python train.py --d_expert=32 --router_score="softmax" --balance_loss=0.00865 --balance_bias=false --norm_eps=1e-06 --beta1=0.95 --grad_clip=2.0 --train_tokens=291000000 --dataset="wikipedia_en"
Below are experts of layer 8 (counted from 0) of a mixture-of-experts language model. Rows are named router (the router's row for the expert), up (a neuron's input weights, with its number), down (a neuron's output weights, with its number) and show model dimensions 56-111. Each number is 500 + 50 x the weight over its row's rms, rounded and kept within 0 to 999. Numbers have three digits each.
After each expert's rows: "gets" lists some tokens that make up at least twice as much of what it gets as of all text. This comes from a sample of Wikipedia text that the model never trained on. Tokens count by the router's weight.

# expert 66
router:540455427540561462482477526509411478464472461579532539527595476408486426474473435402473466441552497465565635417454540432557571537400471476550498524484519508546518455492
up0:511497517601463390474435598543443455614495559589538460487481483531530473478448491474416550502443482479502425489555420496496480389499458464519454481485564564545455486540
down0:461503540516475468504450537552536457451488529540531468480493515547513548480455466546475488476420459519544499539506620611535541374549494452564554485434491535539427600418
up1:472564444407448475457533477543510408509462489456493513498502485463495463497499433526523527439552487537603574475526559494538514448454491558547493574447537487409511478541
down1:504458523556460456475540463523421530445515410495587462466496497570432468519490524555435454539403521471483480473547550500460528502431463506467427494508566538496513487591
up2:470565555489471491480491491468475525466500391471452563554532511438505485471465476520479499451540453511526555473452520632431416546490532517328445458507503450473478475459
down2:606452451483490547461529445545620532553405554525512498524547531380474535528480438431537489537506515534565498497426448592558545528526515534443448451609463551471484595451
up3:443482455532493489543529486534419471519443554454569521467591551423402420407527501495497528454587466413484605474513521501561521505474512500490533414511494535506449502511
down3:473487576526416527536477505502498421457515559507497472485510460561524541428520490396443415570559384482503445505386466540487499538523598574560541540544539406512487473480
up4:548542536506531484497447484529450538516544428565486570540495486623490449519554484458533548517489472525529532497454500490417573529488525506586481557570533541500470460532
down4:511430448451409454463532439481471584526467551472465616448505475501532497496498572534464470532463485621522493473477336495557476588530519456554496555468409489518497468504
up5:482445528460562514481452488514644589452405456547437502445548497482445485560531439528550536529553541510493584568389508435501521484518593495570451488551459565472544492445
down5:510483470490497527488450493470543501460465444532547523514480554531439579484583526506546450487503472513547509532577474453526479494593531562369478478499490468504536473597
gets: " |", " ", ",", ".", " his", "″N"

# expert 68
router:491583466533505486479636492540443556470438558514476528482529548452509497430565558590473449516545505560541448466478479479512402477489518390498421421453503427503473500468
up0:594413471404493552497489438488522464474488510522496366481422444445456472460427535500482560488576517484593451484405520443562508379536445536455560492429485563505366483491
down0:442398509455585518512494458512578513398521446455515508499411506472465491515508471486427557497478488510433516585493619524504582453489490540499516486576546458430484461487
up1:481552527499485523538506470523514472478488490519521417582502388495495472495548544451494493530537551504445479466472407559547373396515460521488471549512545474548522551415
down1:441414572352565504516545401457518500569513534410580488621473476467458431523603499504457455499493484540505516492463493535501473522511450525549488504455498516508480471489
up2:407598501481433556520466451449547476399471483496427510493555477540532480503583497501442561574545505530475502511440496564476397440492415449509435475548459477526471498438
down2:411548448492502547547538411506482446467436450439470452391439530453574518502461406488477553496500453547512500570525509513477531543468549497497453497615598578462550471532
up3:553491406483482486491577492527424562514461531440481485539540448505507548434509403446479473500515550554463505445556514458454451484431474578526468512580510429598551455488
down3:529495493523497520466604614512467624529547496441605553522574565510578563486489484551496425448465489484490439570486535511549457493560543513458535490556578469423485499521
up4:515503511406562469452557583565476471544597625432507436576521528475457449449585597596531435507515430545506558503405502451465360528533488436471527522475448518520479538485
down4:537490489594458476441471466513488516537514497479538520444604543508546541512528420477433410456552479471501473471531487596542566500438468444458495463514462504453493437569
up5:485544568463468421477502473490524483580413451585461574526398530427496490492524441559536480524512489578501493505524482484596488468547514482513507479459504378461412453519
down5:496495548563512414498526471451530420467410533525540486433448414510551505532458524518494537568494546513522520481588496468497469439473485433461510469563559445465465524631
gets: " the", " a", " The", " of", "The", "'s"

# expert 17
router:493448529517470484464552424520509483524572432515528467501597496543517420568495469541491480502566531506475465518628476406505460441456572379486563484542526463519543593664
up0:519505483480426520533471474440478546479471410471440608470578538485480501469516510546421486534589491440564517509472528491432518507472493464564408461573465479508510487518
down0:529615496476452499503455508557502501507511486527543513469534510470474455477525500567503571456461426467511521575513592512586442511422527434522433553503532498517558520538
up1:442435516534480427506514516498409441398567587480518489523555461529528551520565525532543474583478589491579473530555387492488603508606465485523468551537492615547454553451
down1:491462514524597555466438442559533500558507569502528451561598398502453555469514518449462393533589507578498438486451410481532429452415514505531524662475560545507438449528
up2:487486529525543443451564451495564433551561346494544577498508478590422549534521515471456474455419487497500414424456478406523388436483476479540427512601545510536586441517
down2:498519481591541549548464561568536507577534549484500518518437523542548513521512536506584444539576491453561578503471430494506518526390562495523510539500420538472542478521
up3:502569503537493554456521466478593430444544517546446538456540574390514505620454449477562587481492497582491424574532472534408443525530487500474576583518536409578530538584
down3:402514547521468512486461480576443442544548539452511463440448497475575478571457481488518547515527518577509462520468522528542480548567524595477643541456516441496474485523
up4:487513582473462528588477533574416450610489495582414536535532480419394566466532548548483558478521460513476459575504542507563427506515541427487475541586526429522484453482
down4:455532428548516487433457493555582460517459588467531533499474482481478509502562499543436545405536493471523439562482475506503486487554522556553512501419503584453564544510
up5:445542542463418399473532505545487517535573448400602529497422473503559534478579506444534495525470476469537495461505497509453550554525544542492456497462463487565458509588
down5:486485511379538530555483597537514536566543451493429597510560454575502527444499442539415451468453452507510438531483513492585452494529381516407539362434473479460451435433
gets: " of", " to", " in", " for", " by", " with"

# expert 18
router:571465442468541514466413558455466485423448531622434517498533587507492513600540551463590527566540507464527503480523529540589466521490485484445510456455591444541511463468
up0:560531503559480567582416508461521496412487496425449459486446393491390515549530531440489632506568502517552484540558605501456471528453432534488421420493471461494554474470
down0:455531422547529490479514493428470579495481483471433573512508549499546449504457467403448433521474579580537572494458629472506514416505470418555510473491440532513471550462
up1:533484540491504464502457562499425457424484501513569455542448484488507338408372538516526551469417503476553449435412574524486579450530506501508524503523464539472466489535
down1:513664546459474460518388398531520470538460421466460518543491499619525608486455447477486598486441447518449467455474511543519452495467528563443542528522425479436456462471
up2:466477484415494464521541438538509464543460486470493500427476578551408511507559415516476466438544555437531537593490493470502422433455470533432548488493511485572667511456
down2:528445557508446557480469425530419496465537492471522512431494553419387587459469466547477591555417530549418598478550474513532441565481511547485467417483468359540446547428
up3:496476449462547475433467455499513597445439543514440498586494495444420473548374593518527482480435516473355388491514553575516494483539539498508478454491477472501427517464
down3:437497523464493547438529496512483459591537541420540504507540526518328498505576586530658416563487481490421500548455478538485502592554475547427480434470520519535520423465
up4:532488515514411492423449487629449495505485518554453475558500578486508413504499437489519503577480540519519443525503534558460461510507580467533476509527479502548447510481
down4:440431452442459555429480545469502525507523496454578484454541483455497604562471527455510423500539468514492479528468513521560556521461531504499476570485429449434598586366
up5:554575461459430530462472466421535482586514559411562519498487607579448462525478472513539473516428494587401492443614470469506596438435444572456526454469548523433633531439
down5:542549464436513499534569439466422461467522392529472534450524509532577441477437538429419440434512520516561393508543446440439520449629418477425550569546623580520475585568
gets: "0", "1", "3", "4", "2", "6"

# expert 45
router:465480437528536495538505492453568536468474511441525441479597502469517472500513390436539417397568527470485457559514474491524529479442489453426513462521430503490468506528
up0:497400455507399514528480475525592479471500572516504449406489480545540493493542400435567569490563541521386502412436435604448408446443492477570487439617492481465389508578
down0:379546513498547484488467551510360413410464498624506521493499491504481471447588390451619512499481558482420551527452433554457478485501513469476570507598500466459494496551
up1:541501466453592594633484510441446512464563429457453519509526524469445472496498571564550413447529506504498547489500434543555494497447550441467559573465455523548399557486
down1:388492490511523435427449503485474516528508481433433556504594530507547454465600535583520378433464510415450419544410491520569485483447476549431536514496422499482459601428
up2:466479523506387542461479425439452405496595505455438467504509513464485566449487531465498465507443508538546427498488593518507531427499522576486550496477420567542372440503
down2:516502491492525515532437454478477512488515442564574503520548541575368400415528409503503425410463456505561443536521540468469419422398511533465656418493602500545517540505
up3:435478461514550480474517530518499416532523588560598460596495484464544484512609454471541546494494431478490483517466443488513456488432478502594466487527426492492488438618
down3:533500520603484428519478581511545421475521506559533505499463507523499481518517426507480465510600489489564551467464636455546544481435459466505556527476455515449495589443
up4:395535521491490517515501449518473431518444513456512525465584469597456488458496485538499422407451563475406560547511462471486527396455467450548563549532454486516525489404
down4:472412498452505505491497522404523404487521498516511473497443529568441473463519462506608554485515569514576532444483523496465500486454519468396528457541454479474443492428
up5:567404525495548434561547627512484540455464529422474470531403577460528518540514439429516528470501432512472471393502480496566490534457497447523527520489420576482443503583
down5:491510508510508579413444427518482505515588472526518456454431509507499498472476520510550545511527548587529523460520500502393398537509598523531415553558527565469588453475
gets: " in", " of", " the", " In", " at", "In"

# expert 63
router:503530559480576563467422524471435581488494531525540570488474548533536506510441346529545516472546427469481473534450500495383506512490577517576542503553560499455445574531
up0:482543519415460491537546468485471478454561526519454428595539521452508502518577502501454568508455549539510557580495525566433519571559547468509509479625500377487562439425
down0:461432506426387486468579574594517460451549465496407436533561534575520440446491534493531519473482539465517454540390492586581512499433534421541510402575496495516578538476
up1:485522528548542427521540480495523455532417440507449559545463435515524503465454434543585439470471448560428518493514484624515476453479556515474554507508541445529449552456
down1:529478537579567382515483539561488486530512482448540523539530532524463515586528429468519450525502488463497528481504508471479479556471561553416385470383512514506477560443
up2:587570434422537457447473470438444533496524502514515521492589505493520443510531518574429408432589444459554345473481480549486506514554476510546457646514452518505518489439
down2:542548453443575534492434492478362528470456454457483509581502494476533515513446460542470433520494506440559586450440468418524459559536490404596595576549529514367532505447
up3:491564480444503542503478485589531468483468546475557475483566388456530543500474433479475552514414532467459542553543548477522525511566504456508568537421557516552587466465
down3:493518472494495443494579551576559517450489597542470433443513503440515513499417491520520412542506524435538485534408503503448442449587450470459546505378501512457492541472
up4:518415491536512487457443425500518478421456569483468415510537500474518611513520540437491555490523460437573461575360481431521445488549483499586491551447491535479491473441
down4:519457429523494529548431507501517557526597590470526569453575503504472537436456476434559416462624416470499455584455531525538579415475470500580485514491488450574544537489
up5:500537491404462526582467481552555452526471561452453528477471445535384442502604491434443510475489398562468507470501403556430504493491514453431565531452467513446532482462
down5:504511489494401518523432488438507419563556508446536496465444559522538470486452466517536512512490532470474485556575460511444435651655497480529481421572442527454536523507
gets: " |", "-", "|", ":", " –", ";"

# expert 87
router:512465433530498509422481500484417571479502578597470543486546476409495556500481540435533427447356501467561517524499495427504502586513377490525536470466608520495455466521
up0:514532484426482524492493440561458422514494418466394483514439484524401500502507533517468586494470467495443463493504378498446488481479526441518481601575446577509454529528
down0:441545526556508564553569451556462616538544551559490516440453534494497522427423393500476416436540603529510525537587473489507496519510458420463513601461493534507507523552
up1:496487408489445478554510497527480521526516522408444515460539462402468504457473463442545441508438516498408552462506430534471558579521476421528511494520555469537496432457
down1:515505566520518542526560539414493560627533470559522410569535557524398562473541547474478451482500485529520451500544507350593588444506454485491432463450435408491552503433
up2:409526479496437530476533541515438521525462465502514441348449548534449547536503486415456420636486418497462372506516531434424512540597469425477462434580513452470500465509
down2:415505500478490545536493470492519510487560540511481406506515506535466583514570451457506454502516546482590436523495443477531477428590481498467489542461516454395495597435
up3:493471533478494453574487469495608607555481600444448449544452576502451552506510509503434498501415476509597510500518541566392522497459401431450495459532560493381510529526
down3:508479508482516471542499511445523447414500485446466542528532504491505487556534512478496541510437471373486488562531472397541448585487531453508447467463548482432536659451
up4:503517519511485517462463346537444525489449475535388557495532475408466535453462422485551613535509408504542544458536505463454450512466369516510551619562522502492376411557
down4:507542481546438454554542542453461527445474498560499520548487531444600510446474562546564513481581509567446505432495530518489489498582492489511537574500495481477531524445
up5:552566487433548587480491504512383521516542503532470541589499509491438490542564509451520514443454477558480528575433408405476510529576477548530445547468513563545587537503
down5:461532508514537527445478493495409466477651586429519539491510479473470471489578519508416522533487563591490631434432528469441555521461536555508484508568445392616443527474
gets: " |", " ", "0", ";", "1", "3"

# expert 83
router:432457470469360561514445490453606521497424449577415534501504507536539546485545602441532464536441594487484525451436515478517447533580511538487526554548526573478482538419
up0:475425516468476483401465580412517473607418441529469395484496468403530566450488464506493452414583419467551567636451570537450393472527500512553539530421463501560510504490
down0:454477521481552475509409547437537430491585494424468528470579510559509626520517433438526538496450554542522549534554573623442453505398487546442473485486438485500516459393
up1:486531531381543581531624417487525548449523479403496541501577492529534514495488574536425394575496489486453422461496481446498480515486454445454453486466534509486570523529
down1:563468457452500511552491494508475494529450598413573479475574576473532545509426483431483486423643469465557423512535534479552460488510503593426484527553441597562545528550
up2:489528491525573385471366466531563546525507510489451531504557481556515507460521536505558519490475594498481542477488475486436444529500562481500478452538464537467480483526
down2:469450580502508408522520599542459518511488424501419445487487500513591535506458530568507484493456508472546554504495401408526474483596493494460507444456457589501418470395
up3:478449421540492466536515506535476486458495498585484472462469545602530501522468483478484543461495489532513607455481515528481529519485455561520524496445474554440410533569
down3:487477522484559548516550548526546504555460515466501515502472545530448579494565467477480584485402477599489437430545537537440482532527462507576444422493548491491500574590
up4:538579457559485516558455597532499429485482543521490425440504398522408495493488538534398515483438400546511488474579598533491549517504547445546482574474522467438550535420
down4:420589452555491452532505534471437476539462568421573527554453530457505406435448493492597468451551493470458460448389553459579491487614533496511577436501557447458477500522
up5:349496457429420493519532427534513483569464457578550508472443444535461517509442475485502475498522486518524676500564474532439560471533495578450553511514488489548537464436
down5:436500482522420438513454527509549560526555548494561600555420501557519532500508430441500469569504591595526492484480534492518497528503486558470506536466482473415589485417
gets: ")", "1", "0", "2", "%", "3"

# expert 90
router:516510510480368383480478452473497502422459503437500525372505490488529438549542526375601521468489539457509510492535492440542526495490421453503556466393478561486502516574
up0:511515454663528516526496487590566472456445416464575603498491451400507453472419522425570497485486372490474537504533538532456540482413573491498544588504446522504508523557
down0:447479536517486394508550564560547539472531455481483602599477482513520466462532432609580455544480543509539517561544469550443420423486559542457498394441509542501485538495
up1:472487547483443497523448430560464494436529537446470550413471433414438468465494498454522534523517549547467467439555492508514485501537411416569498469423585544477501491538
down1:553470426401488497490413427459528551474601529456468442444516513405464473557530496469571511503548573534456392549579514501512499509479534537549436504464493503484497500536
up2:461479535552580458584439511498426509433467453508532403514454524465493410575474456604528494519497580482568481378513477500475556590498574503499507430467507529454551520480
down2:451530540546486524468486506536439524433433551416564375529498526498524517524434465510493604574475519397542461479485434569486407679486526487461479470533591530490525504531
up3:437362564470403579528544507509505446495553531470542432511506475551492501608546502510514495510459457453519559483412482411506485537503452513571507566511502441487528612608
down3:485433453468457607422523513473464454341477536527550415406534452451565493528487468514474544490385543455486466491467520397499463496543533545501487510425418427600532517528
up4:472516532451453542432520528488460402469472452504541473461518482517525546539431396552534557463520514524421524482430472492603525544556441485474463524506546473555530541534
down4:495565399511503477430557403520481577502548448546567484474545433506577478542523350447443429491535501513438460601540510608561467532502468466562471480544518507492506588543
up5:394531398478513510490517455455468364451415395458504578503500495525468488486510532536495446482561450474511480440462512420548507392468566477495484494540521541542449515515
down5:369451493527534434389511560348514501495513463522460552558568570529459517543529521450539495438472471487453500526497476526526541496559431588444393441536524528580449518411
gets: " in", " of", ",", " the", " from", " to"

# expert 7
router:464465483558577455449562571470524523501532562453575464540462498597444494527469474486528509508512552561574588420587488481457504474470510433519533523517520446402573446545
up0:514538416483490486462487497523482505388437493498514517541524481488477553524501525518514412507424561557558526562441491707494479602470512490525492428406482446536453437450
down0:472573455507472444632582444536603487394552561563462464517564450568514510526508424348533479524529482432495460519494649548596479480506537506546518522519388452496586496475
up1:511389457466509513508490509553496488603583511441451579518475555522532456572508506464440446440440560573525416505549449595505422467522582419570446491465617404526523540573
down1:467489607525476583496450594472441440441571490501555553570503535466439461499466500522537486538543484479539561486428503514550488474502600527481494516501524494561564469517
up2:471455485530526554462448454520481460496536542442435530471378514429473500489492403517521538432408480558482470451425464490519490506511523410581524452453579494407478425457
down2:449435513433566543489456539553521457508493464421607495527512533452594478540500434534634559491537544566521508532423565523553528428542484477463519577485497473465565487513
up3:439543383548521554448517485566603554479455520477555495485524468539409540488418475436479474533459545510517553391535445485475528448523469482416496467553536420489468520522
down3:424466496449476492467486409444441533476423528437492423374472470522509536579576519448417477529536561399466514499493451441500521639394470576473440545526574470462521488506
up4:552463439499470422426512487504469549455461496535552576389487584527490501536402583524574478514470468539459536571511436519509454545449484478494533574478486496471434565488
down4:577626500514431497483492452608570551451430462554553549399510531480588469522508477454452462424503425409440508468561474559471453551466501517529631522413395503552577559533
up5:452556445569452434483515465440585442531643497473578422438504469505521504476502488450435534509462463490531502553484539446550522465456530563517508571475469536472520428538
down5:483525395443510455495511527474537580516425579452541485437496591443484442471530538538513542426536498522503449590510527500508533449508502460574496500454465547528590492601
gets: " and", " to", " with", " by", ",", " for"

# expert 33
router:473476499514495572513469464492514526520524518530562512549540409443516485508519451533485532495522531513442503487484536408450469479531570456547561529564577499400549486417
up0:443545541421497588573539418496534418468506450562509467500495430518524465494475435461458488525502462439424535554554514530574572526466508477577536457548593447441540467432
down0:518567487483470560439530471438585531529470502517517511526568456485537482505458392503467491494545568545476495487559625527530511538532473516528497461467468513432519567508
up1:494508495451362573564534431524497460481495545435564481456461509479442392492518517435491647538567473588513515489575538486506368480488477472458504489512557455550511509496
down1:492535489514555485532454433489400572603416569473459528496482493438439549488564472517538549450442460483458518464496540561457591463452560569442467538494457486553365502560
up2:495413480576539550490504491601573495517387515472560459487523554496531454611473484496391529504396491574509533519509506556503387501563503511487465519473535518480513518507
down2:527487438490495490498454526464505514623515485534524400524456521527489560486450504527522476455533513485504584477487407493522481538493577487450460460477571541482532455395
up3:533417535467526558458405479507537559617497520539508504523486517509460409430508531480514462526514528503491438472585437453538547507479578566518474527451576500476500472406
down3:456444477510413481601491592558428412508490501442468517442530529502494510524416574458468478524441459562528535462374548484521544475521493475531595478445453491410569456558
up4:549481474513521552483547438579528509464449447547437488482473359463410528564429491401513492586448419519488562481448446515460463567475505434451477476548488448535505441577
down4:448476510501543571497480495486377529429439534437408417445422529625569513447492444468554479465488531580406520503553462628461435498448505493522524385480561465506520521478
up5:498422577465428501521404451518396527549434446460468503507483498564464434446524454468556554470480479432479483512484448542555548482474477545487554537487633446549489519434
down5:540504469469483419471487474486540536546596565472524503517520585568476559512558539410426541427459441484509449508530463550522505570451509545478522558544480473490471419520
gets: " |", ":", ".", " (", ",", " in"

# expert 72
router:512469508491411523464521643486470485444605565575521520595502561486523525588554493490514474569446488418534557518478539477471598578640468384544508453466563523505472453495
up0:445454428518496533516529534488587441585467486506493433535580432540594540518540528405451583482507478521552499486553542473446483562573580466497471535568607536471507481464
down0:430481487503578506563425557489514504504464508501499455544507503475515467469406547531496495498504543551496499476491501454516520409551610535476525516434481475474563475522
up1:503521487540467554511459593459544519504575549546413489489472525518503513477452415554427436534439443460469557492460512396471536429549484557510436474603423454506480475573
down1:474531533465433530463540471511435490461516519496512545459508454474499429570648519493552455530516525457420496527519536504501558524412425550585518511621638429526560539433
up2:558519480511474467459469454564558474450452445485486476486551568467566493490538438488508475552490531435528467501569448496511469479443509446478499449574397544480408561530
down2:427496427521524597531454583615489532470463431466486508514515533433509470444548601437443486567525559530488548491477501541496461414521455506589510382531500427476570484500
up3:461570492502459474502543501537487398607456365573576531527446458475391518420518484471404515482475418491482453433544465492546405559530551498520604537497478484496553489548
down3:445416453567473529508492473449552504546471453523465461532599581492460489603428500488533467546571482478529477488475487508501502494513353462435572578445493436495536516410
up4:475544517424527489429561467456461407473474515458508526549439572450507505434589479570407498567444497518557468483427438499547457525515484501532499584425496545435444541583
down4:553439461590472503510444523462482567553430504471487492414500551457482485559628527556561451551485553525569501564439500429501458456531525388506521480468567487444450489504
up5:492589498463464427488584504530472533489461562468471512493500493530537498556515518400435499528446422481463517543527553486538532489577541508476504554383459650404466447526
down5:528507472548546456440508452526504475568534536465489497498601542486551560487528475467576425533562494552518394539467440539513433518445544539435480541497507437572528419404
gets: " ", " |", "–", ":", " −", " +"

# expert 0
router:508546484414457493466419497483527505556464498424583497589434504472516465565576465463558517532494522534469490441482554472442534517562499472435519431412564476465455512498
up0:455623540491615532488459471480540508450486444502449529519539580497535484467568467582427527511501531507503464419518510460512565549467554554462474542435488543455520472398
down0:470561496505511565556464527494594469477496539526468586534544514581467505530437556500570457510578424465492499556464576422536400457526486517533548523469463410505584557505
up1:448470554483501501474470567484541409456443470580426447464582497469471508494490519511510597554549595582513468468569515517440530522512360510511579475498561445598473565469
down1:469512408550553462468596486451551480497515586459579503437495482470474550513518556459460532459526539543480486537456529530477397554484394514458585497510516492477439492530
up2:526413504556481583571566472545505458548554437514469457503530448485470562578470527502541553523460575563470513425593481511453567527462536452482612505455587502547527515542
down2:537580448485439548477483532445468513584566435416398523468574525532453457505545489475536596556515551529412519490462474573553496524426431505444487481467502396463462430505
up3:526465567522478550474559447509483444609445401470567438531496380457584506493551553505532485477437431621408455540509457534521544461489495578463496542459509462499468423492
down3:593510555504450469578474511460527503532578515380580510475506613523454383490478374479533539540474487487451485592439512561501414463509479435502538512527478531467540569483
up4:539509473523521490443575435519582513434572549494421448495505464469543411522426378558507434478506398567465488542514478503541496542479498497554566489472497439574482630548
down4:546484477460488462478500347500469529487467458540492393552439477485586538553497439516466426485456521540513485473492540508503622490608526504493482397515512465507412522486
up5:500399510539605465493423360494472503530473452486506566569553475573497573554474509492506501615460460558494463535534449485545442525611520509506378475422547536553441395567
down5:542472468529542514509485492409468447486597544555526550462447514456508494506594582595569483568566525478553506499499484455529530555540471356544454465481464532500492441624
gets: " |", ";", ",", " (", " –", "),"

# expert 19
router:577406452484551566476417523462487515482485479493513484566601523507533476530605466523510492521446510478541491534501568463517505575466430442498594451499477508432434526523
up0:535506454537484571571571540504394472613462407458490491592445489568517495481500525466472507481459536450457493527488542570583412472520593544531464457504478514420510550508
down0:503473568569493543473398532553504446499476548405499470597554460414445469548472479501623497425425479534516510575451556555551491488483510452529611472524480437518483427527
up1:496540560454451620465513468467577468439593544527504485371458488468536475578400462531494532407530452480573555462487542427479417507589520619568503556463473427544423519469
down1:522531446493402538494479487505500524567513459470482543528436468545420548477539534528468453525433517503440577538437541505534523489580453609511557444542422471513400568488
up2:453560476476530476443477449475547565459523383484452521462561508483465484497537494431593604468530472518498579468487413429456489539568532348548530488539435565509578543452
down2:426510535435459632489598468484432493628528470482509451442485450504531541496484521404474545434536497513473525570528496469551577486441496547476526426488466559536443523394
up3:525436545493532480412497579547495502447553567616525355445552520487448502474502535543537492598576547526592466540487464506496545501450477530558509498570451531452501545461
down3:494514469440563484481497572503437542512637545564447441485570540533514484547575532635468462461519563387495542495479505497501480452396430514523467518507546481427555534510
up4:480402467449532477497461521468519536493433471461524538450537552493460491457553580525460540516445489531544496560514489474401476436458558516450494542461498532484486579563
down4:475525591441511447549512541473437558589616507550498542543527540458380468534491479470458510506507534555533484533572539484420571559500570512509461509525520465554484504505
up5:461527572593452471464514476442477504449527421572471506514503533527473521505553599519563454443488441525481514569569475557501388469468545505521543545482463456584555519437
down5:487481475512502451490481520474484563461604520477426536601496514543449543452516539455515491466483541573516606486511499510481529543488584580462455586496516573517544577441
gets: " |", ";", " ", " |\n", " —;", "|"

# expert 42
router:436492471533534492437464557506484560611520493481541485552459561463487481545481485505481516510565561509518528399484478417494463531447463567532537514448581415463563478472
up0:453497477432415519492576471470404518579512539498500436439476514525555611466576494483469454508445546401500455478443473524522503542524545456473483576509540396448591521540
down0:537592602557395522513537465533654479514581513517499521435559467503534435569437481524487475473461494470450542456470492517419552456529446399492476561524512462531511474571
up1:541531597574484559424580487464463562592532478513523532495571436509493487494511419494486480429483512531507545546488474478517528489476561488476501562522488468538463565376
down1:490464430513455495444527499481473489604464403504473523538447414408442644421557536365554530536503537552441465531551577553528533480508588560526485490480536557489491499419
up2:534479422561505507559524592459478469496496496570581531466538485535426634476525533533466556439486529525519470492558482439596501464433488536567491507417581516500453465502
down2:433577532489564510440535476482546520449555589405488517451532484538605456503459480525421544493546571540491501536491421484518533408499475396481604464594430490480477545580
up3:499447529591470511529489494479474453581535522414463446457526531581583563541468553555463502501454487473491461388471470506457466563521549513565535436567549494527503489546
down3:530497490451518551529520618507495497491532466548509562593513509553449592559482468524529495508486472462550473499454556517526457549501574505557530566493513477574490484475
up4:482459565521526505541534602544549559578419500576541508521474544463512535503540412542448611625504489604515533524523409513485593462468496519500551456527483487566513567498
down4:534477552493504521575494547466526455620511498493527471547584581486434570457419481463497458615405576626491437434522502453437475484486502506429513579484522505524468556484
up5:592500492434588636519550480543592525581516519499482483478551556451480446585575407569510471532523530411522505487570520559490565560523597470492508497470587477476582503477
down5:445376475525523553511518535438489452426400462519479490557533501486548526519502511514607451542474557504552518539478551592477480482506535464373381393454470511475631527411
gets: " that", " he", " which", " who", " He", " it"

# expert 60
router:437494528505488451452544547443496530440500530494417509510600435491546381511525444486472499519550490516454472514502483523464480479497561526377549423548472485416463513621
up0:507513467615529597501434523428491496543499547492401488423562479508498524513509513415416503552480558519510382570442490513410499522465587460475431430497468419445414537494
down0:469537429594537460454464577491562515506549494564484565590517496533449546520491544472482509499450516453529505515485507518645567505535511528464519531484492562543552438420
up1:458521479574458445422430487521470565478484565520493417510467577447562489520500569449455541465520433554440467451528450547396517474537566464471594590538508496520430517423
down1:472447408506486544404421452599520568450484526568520506567453449537509483459495471539549481461543405513473426439527467568516574503484543420460546427557502459533518538459
up2:473520517545522452417559496516460465476499512436461397495504464475497389527507577581475395418480452506537528482489524521518526559459470617445443543515479539537483477490
down2:545513509543591440567546491505540428535513424535465536460509572499461595587482434491578475522593543504526441534526493407448571426543647497502540458594429475508553529472
up3:469585550535490505491533405511566464487460513473466576394491480504465525460559472489534511489537546407568502471449598577507505433454426600474486461514503446561445481577
down3:514513513421496495403471550463473500514486470545453483541445414574520467542524518478544538493503564425503499499466418479475562514509591469495444547472399457512468563406
up4:489479587547537500536534447515468481464456526430558464528519496576493600461417486480449480512455496481522502566507451508573415430554528563441532386586436472508549581429
down4:500460463475475430497465535531423554515623502480503533469530561546535474417492476432396466430533492451501477508489486532462519502495539441484459550497447512569483419476
up5:481485331573586521543589468630513520537531543522546471542593496491511400483548476395458515487407517482503564495496463532500508401496533538498506469544524572391601454563
down5:517440503520491472461524525519481488496381539579540500520519541454466531472403431437502499453530503503455544503540521509443579444568473552414468557474497521447476514555
gets: " the", " in", " on", " of", " to", " from"